Below are experts of layer 8 (counted from 0) of a mixture-of-experts language model. Rows are named router (the router's row for the expert), up (a neuron's input weights, with its number), down (a neuron's output weights, with its number) and show model dimensions 0-191. Each number is 200 + 20 x the weight over its row's rms, rounded and kept within 0 to 999.
Before each expert's rows: "mostly gets" lists some tokens that are sent to it at least half of the time. This comes from a sample of Wikipedia text that the model never trained on.

# expert 0
mostly gets: " million", " population", " age", " some", " among", " of"
router,213,201,194,209,185,203,222,198,190,198,192,229,189,217,204,189,186,245,156,169,168,203,204,194,219,188,196,214,204,182,144,178,257,224,221,218,166,179,215,232,186,230,214,209,197,184,198,214,203,207,206,189,179,155,202,179,192,193,213,147,157,184,154,203,217,202,206,192,206,216,203,207,217,183,215,193,209,198,210,212,157,206,212,221,203,197,167,233,235,201,196,203,175,199,226,201,216,214,183,212,183,193,203,181,173,214,191,231,197,206,178,215,168,210,206,187,175,231,221,186,207,196,208,217,203,184,247,220,170,195,183,240,176,195,247,179,209,215,181,197,200,185,187,194,197,223,222,202,208,192,193,198,180,196,164,199,178,192,197,205,191,176,211,219,197,205,209,193,213,172,215,236,237,234,237,215,223,187,213,164,204,215,197,183,196,198,163,211,193,228,199,197
up7,206,193,224,198,190,197,185,215,208,216,203,197,203,214,183,178,188,216,215,199,215,183,224,193,184,179,180,168,203,207,245,200,199,201,196,195,211,171,179,206,227,202,194,163,226,218,191,236,222,186,204,165,226,159,186,242,214,190,223,201,188,197,215,217,193,199,211,230,210,195,203,223,193,197,249,237,212,172,166,180,209,222,200,186,263,175,202,190,237,200,209,165,197,205,175,208,182,197,195,222,225,215,197,199,215,230,199,175,229,200,195,201,201,207,204,234,215,244,205,192,207,207,187,194,199,216,187,188,224,192,166,223,217,176,150,213,212,172,185,199,186,232,212,245,177,205,192,212,206,185,222,219,187,185,180,190,188,181,224,174,216,182,207,196,206,197,186,188,206,222,198,195,189,180,222,227,172,215,195,189,231,203,166,198,204,232,225,257,176,204,198,241
down7,213,206,180,207,221,201,182,184,188,214,220,194,167,215,217,205,239,194,189,199,225,174,198,227,211,180,181,208,192,197,210,221,173,219,213,210,207,214,230,165,199,207,198,210,194,215,203,152,213,198,255,189,217,226,157,209,203,201,203,236,198,227,180,218,214,194,161,184,194,195,190,182,214,227,133,197,244,172,239,162,216,207,203,199,209,213,196,201,206,208,197,199,202,201,197,233,211,208,242,208,171,171,211,212,179,182,209,227,218,216,186,239,226,168,168,171,220,190,206,224,205,192,192,173,200,179,176,165,214,205,199,183,182,202,207,189,201,223,200,168,185,201,195,257,178,214,197,256,210,206,207,207,191,193,204,209,191,225,199,193,228,209,205,218,227,189,210,213,190,199,163,202,213,202,192,164,203,181,196,198,168,195,196,234,179,216,188,172,212,209,184,195

# expert 3
mostly gets: " they", " can", "See", " You", " could", " help"
router,247,183,229,217,224,213,219,183,161,189,217,194,151,202,170,200,174,200,167,194,188,181,214,198,178,162,222,210,200,208,200,202,228,211,198,168,215,186,213,201,191,215,191,167,208,171,174,217,177,214,163,205,168,224,180,204,227,205,214,213,191,184,218,229,182,211,194,188,208,207,225,190,205,187,222,229,172,149,205,206,217,205,216,227,197,201,219,214,201,217,196,174,195,203,195,206,174,212,192,228,211,174,202,178,192,231,229,219,217,203,202,195,179,223,213,194,195,210,219,255,192,216,237,201,195,227,198,154,197,206,176,173,189,177,235,178,226,223,187,181,204,184,168,186,221,202,192,211,189,208,231,201,210,190,211,148,175,235,210,208,218,224,220,210,208,211,197,206,213,197,182,206,223,203,221,201,187,210,207,165,189,195,208,181,186,179,181,185,187,165,181,148
up7,242,180,216,184,234,215,228,216,172,177,211,195,228,214,221,196,200,165,178,211,212,221,207,225,205,190,214,162,188,187,188,168,216,175,226,215,203,204,183,219,207,223,179,193,179,204,252,190,165,234,198,223,228,198,205,194,180,234,197,177,206,206,201,218,203,212,223,196,199,196,230,228,190,169,232,203,226,177,223,203,223,187,208,182,187,195,228,193,208,206,236,226,213,226,222,214,175,181,179,194,186,197,212,183,192,216,219,196,194,232,196,164,206,228,214,203,207,214,189,250,214,200,208,222,173,172,201,213,171,198,175,207,188,225,205,213,180,192,204,179,174,206,162,198,166,184,225,195,200,183,224,216,177,212,178,170,228,184,208,201,217,221,174,221,196,213,197,244,192,226,184,204,173,184,229,211,236,236,210,219,201,201,212,198,208,190,205,234,224,213,238,181
down7,203,201,191,181,226,171,219,192,215,197,185,165,232,182,148,226,199,197,193,211,182,207,188,190,180,188,197,218,251,211,203,203,156,156,192,172,217,240,211,209,222,168,178,197,180,200,179,198,187,182,205,171,214,220,199,223,191,188,181,224,206,200,186,204,215,225,238,219,226,231,217,206,201,190,215,184,195,190,205,186,186,168,228,187,200,205,211,204,217,171,181,196,177,208,205,208,221,201,200,154,161,194,208,191,227,169,201,198,212,205,188,211,206,239,213,169,213,186,187,206,229,192,234,220,220,158,189,193,184,208,191,175,195,202,229,207,192,184,195,180,221,192,203,204,177,180,213,218,206,196,184,188,207,192,224,253,203,186,189,183,197,180,244,246,183,226,222,209,176,181,205,183,215,174,167,175,190,171,216,182,183,211,167,193,214,240,180,211,190,208,186,224

# expert 4
mostly gets: "---|---|---|---|", "|---|---|", " 0;", "|---|", " 1;", " Nominated"
router,239,194,198,177,215,203,222,191,242,244,207,184,216,184,162,179,191,212,218,213,199,198,216,207,205,192,191,201,187,209,192,200,195,209,218,188,214,200,212,209,175,234,195,166,228,173,212,201,180,192,218,179,196,176,206,228,220,193,196,231,175,183,178,210,197,173,246,182,204,190,215,211,248,184,191,208,214,163,212,217,229,200,211,197,206,178,224,219,253,218,201,211,191,221,194,203,234,202,214,186,196,212,219,222,224,239,225,206,225,192,194,197,197,190,202,198,207,197,235,194,211,196,198,229,198,216,175,179,178,201,201,224,187,185,195,182,159,193,218,203,190,211,223,188,208,221,216,211,190,199,203,207,129,174,191,214,182,170,176,200,198,156,204,204,155,218,229,177,204,220,175,191,229,223,174,195,213,192,195,179,148,177,196,161,211,211,179,213,168,219,199,189
up12,210,180,178,236,204,201,204,199,180,216,174,177,178,184,188,204,188,212,186,212,195,216,218,231,206,195,224,158,221,175,225,217,184,173,197,197,199,185,201,220,207,169,195,228,182,210,207,206,196,235,179,212,226,219,189,172,192,167,218,258,166,216,209,227,189,214,229,224,201,176,216,227,172,208,219,199,194,189,228,185,195,173,192,216,177,201,199,221,193,183,227,195,209,182,211,200,176,220,177,179,232,201,190,219,220,191,218,237,219,185,200,196,224,176,185,153,210,231,188,195,195,232,195,211,176,239,206,206,225,196,203,193,207,148,170,198,235,189,178,212,178,193,217,187,209,214,201,197,222,169,218,200,197,198,229,184,180,178,181,215,225,211,203,215,178,176,180,194,213,168,168,210,207,171,192,242,216,190,176,188,161,213,188,230,238,192,214,175,204,229,188,202
down12,187,201,205,177,215,202,192,200,196,213,186,248,214,192,202,204,180,228,218,234,191,206,229,224,194,195,167,188,178,235,193,234,178,219,178,188,186,181,182,217,215,204,200,180,208,204,208,178,210,195,185,180,186,170,157,228,234,220,191,218,210,186,182,213,182,204,222,187,201,185,195,192,202,202,154,194,207,187,168,198,209,243,227,207,218,187,189,188,184,216,171,216,211,188,196,193,175,216,219,228,207,169,170,187,167,217,217,173,185,195,228,203,250,213,233,195,208,157,225,208,171,222,187,214,190,206,197,171,202,193,193,188,228,201,168,205,168,206,212,198,228,201,205,185,230,173,189,202,215,198,210,198,164,200,188,190,224,182,225,189,177,161,231,199,208,176,183,173,216,172,194,197,196,171,191,183,183,179,204,180,186,204,154,167,251,175,175,181,225,212,187,179

# expert 1
mostly gets: " Army", " School", " University", " Association", " services", "idae"
router,204,197,255,183,217,191,211,204,195,193,205,178,198,171,196,178,209,218,197,183,224,182,214,213,185,215,198,218,229,185,191,187,186,219,176,210,190,195,235,196,172,221,173,198,171,184,203,207,154,193,160,218,200,206,180,185,209,184,239,199,209,189,200,215,176,196,232,172,198,183,222,211,236,143,190,195,204,181,229,222,188,211,193,187,243,205,178,184,205,213,201,257,212,235,177,180,177,220,242,174,203,208,202,193,179,189,192,216,164,193,213,175,173,227,185,207,215,218,213,214,197,196,222,200,238,219,212,232,202,187,205,184,182,175,209,208,178,198,231,196,206,185,213,195,218,223,227,216,205,218,209,214,171,193,162,165,157,230,199,223,220,212,224,215,189,204,194,206,189,214,221,234,194,200,196,184,209,198,192,156,200,236,171,201,204,201,182,166,196,225,199,208
up12,175,174,201,225,213,209,215,217,234,188,201,215,236,188,234,208,220,198,212,187,220,240,215,186,217,197,220,218,203,189,199,216,248,204,192,204,187,196,201,238,220,206,220,219,202,210,183,199,184,220,187,219,215,241,237,200,184,219,209,229,216,217,188,175,200,228,208,191,204,184,199,230,220,201,207,200,195,233,229,232,207,186,195,226,253,199,208,210,192,202,229,193,220,218,175,237,202,220,221,197,211,208,209,207,205,234,210,227,264,202,225,206,208,225,224,206,228,166,214,217,200,221,220,203,187,172,217,241,198,195,215,227,202,207,233,234,189,213,212,204,198,204,225,183,201,208,232,212,199,183,221,221,195,229,192,208,231,222,208,209,221,209,229,227,201,187,217,230,202,226,215,181,231,219,235,204,240,212,223,233,221,220,199,204,219,229,229,201,209,174,198,204
down12,208,225,184,176,191,169,200,200,237,200,202,204,183,178,201,195,180,205,186,191,164,219,176,205,220,207,237,226,231,214,191,211,176,218,229,194,184,207,228,214,175,221,183,193,180,185,234,167,134,181,225,196,239,164,182,189,188,177,190,195,229,203,206,214,199,192,178,217,195,210,203,204,209,186,213,181,224,197,175,228,236,218,203,187,177,212,240,187,219,196,196,195,203,222,193,154,202,233,183,167,182,209,208,189,211,183,205,171,161,194,167,177,220,223,203,240,168,241,175,186,188,221,213,219,187,184,187,194,191,196,170,187,187,198,185,218,182,207,181,174,207,219,181,219,188,197,201,187,162,215,182,185,199,233,196,173,164,187,176,206,168,207,189,199,188,253,202,189,195,185,221,225,201,207,205,212,201,222,187,187,193,203,165,203,194,181,216,189,235,216,184,206

# expert 5
mostly gets: " ==", ".\"", " 2019", "\".", "),", " 2014"
router,219,232,193,208,177,236,243,215,227,198,198,180,208,211,191,208,211,231,177,207,215,190,203,207,183,193,218,171,174,199,187,192,205,218,182,198,198,173,202,196,169,187,195,191,199,181,208,179,190,203,160,196,159,185,223,216,193,154,258,226,196,240,194,179,154,209,244,196,220,219,228,198,208,157,235,231,178,212,221,210,191,190,212,201,208,206,211,191,219,181,199,207,254,207,157,180,162,236,208,182,211,206,212,170,216,198,193,182,184,205,195,210,172,222,226,207,226,178,219,202,187,224,200,222,220,196,190,216,156,184,190,192,160,212,206,229,177,176,228,192,179,209,200,182,188,217,202,218,161,201,198,237,183,198,176,192,183,172,200,220,201,206,213,226,184,189,207,235,203,206,200,207,214,218,203,170,179,201,221,195,197,207,190,194,199,188,199,217,192,182,207,229
up14,186,255,178,197,205,219,226,204,193,194,199,188,172,171,225,218,206,222,209,187,201,185,222,211,201,234,197,218,226,211,193,210,226,194,209,244,188,177,214,218,224,208,196,220,209,237,193,216,208,171,185,194,190,170,233,172,227,173,215,179,195,178,160,172,223,200,194,190,204,200,206,214,238,181,198,185,203,251,182,221,205,215,187,228,251,197,202,193,181,201,257,215,193,201,222,214,214,193,186,209,198,182,206,208,205,235,204,202,224,215,201,212,201,210,219,208,198,209,237,213,206,220,199,213,203,201,243,191,218,235,200,229,212,226,191,212,198,197,193,218,188,216,192,188,237,200,238,182,212,233,217,227,221,175,171,193,182,196,205,215,224,219,200,214,219,210,245,230,197,229,225,228,219,201,245,183,194,197,245,191,193,203,197,215,217,214,167,227,213,194,207,185
down14,191,215,211,182,189,205,176,220,171,178,211,206,199,204,181,189,167,171,182,219,195,205,172,203,213,176,229,223,169,208,211,181,179,205,188,195,214,217,207,173,180,182,201,168,212,200,187,219,253,205,226,153,191,203,211,235,254,182,203,160,191,226,163,188,190,179,174,168,174,203,204,228,179,200,197,237,217,223,181,217,180,229,207,209,215,202,178,195,225,196,215,193,189,205,203,189,182,206,198,226,176,186,201,192,203,191,190,200,188,216,218,185,204,208,198,187,176,242,190,222,204,210,214,195,204,194,263,213,199,180,203,190,223,186,192,223,231,220,198,208,223,168,175,208,210,225,205,187,205,177,226,213,193,201,179,210,197,161,191,216,237,151,194,215,214,207,193,167,202,179,168,220,236,189,167,183,207,149,198,199,184,202,184,198,181,167,209,202,205,215,171,220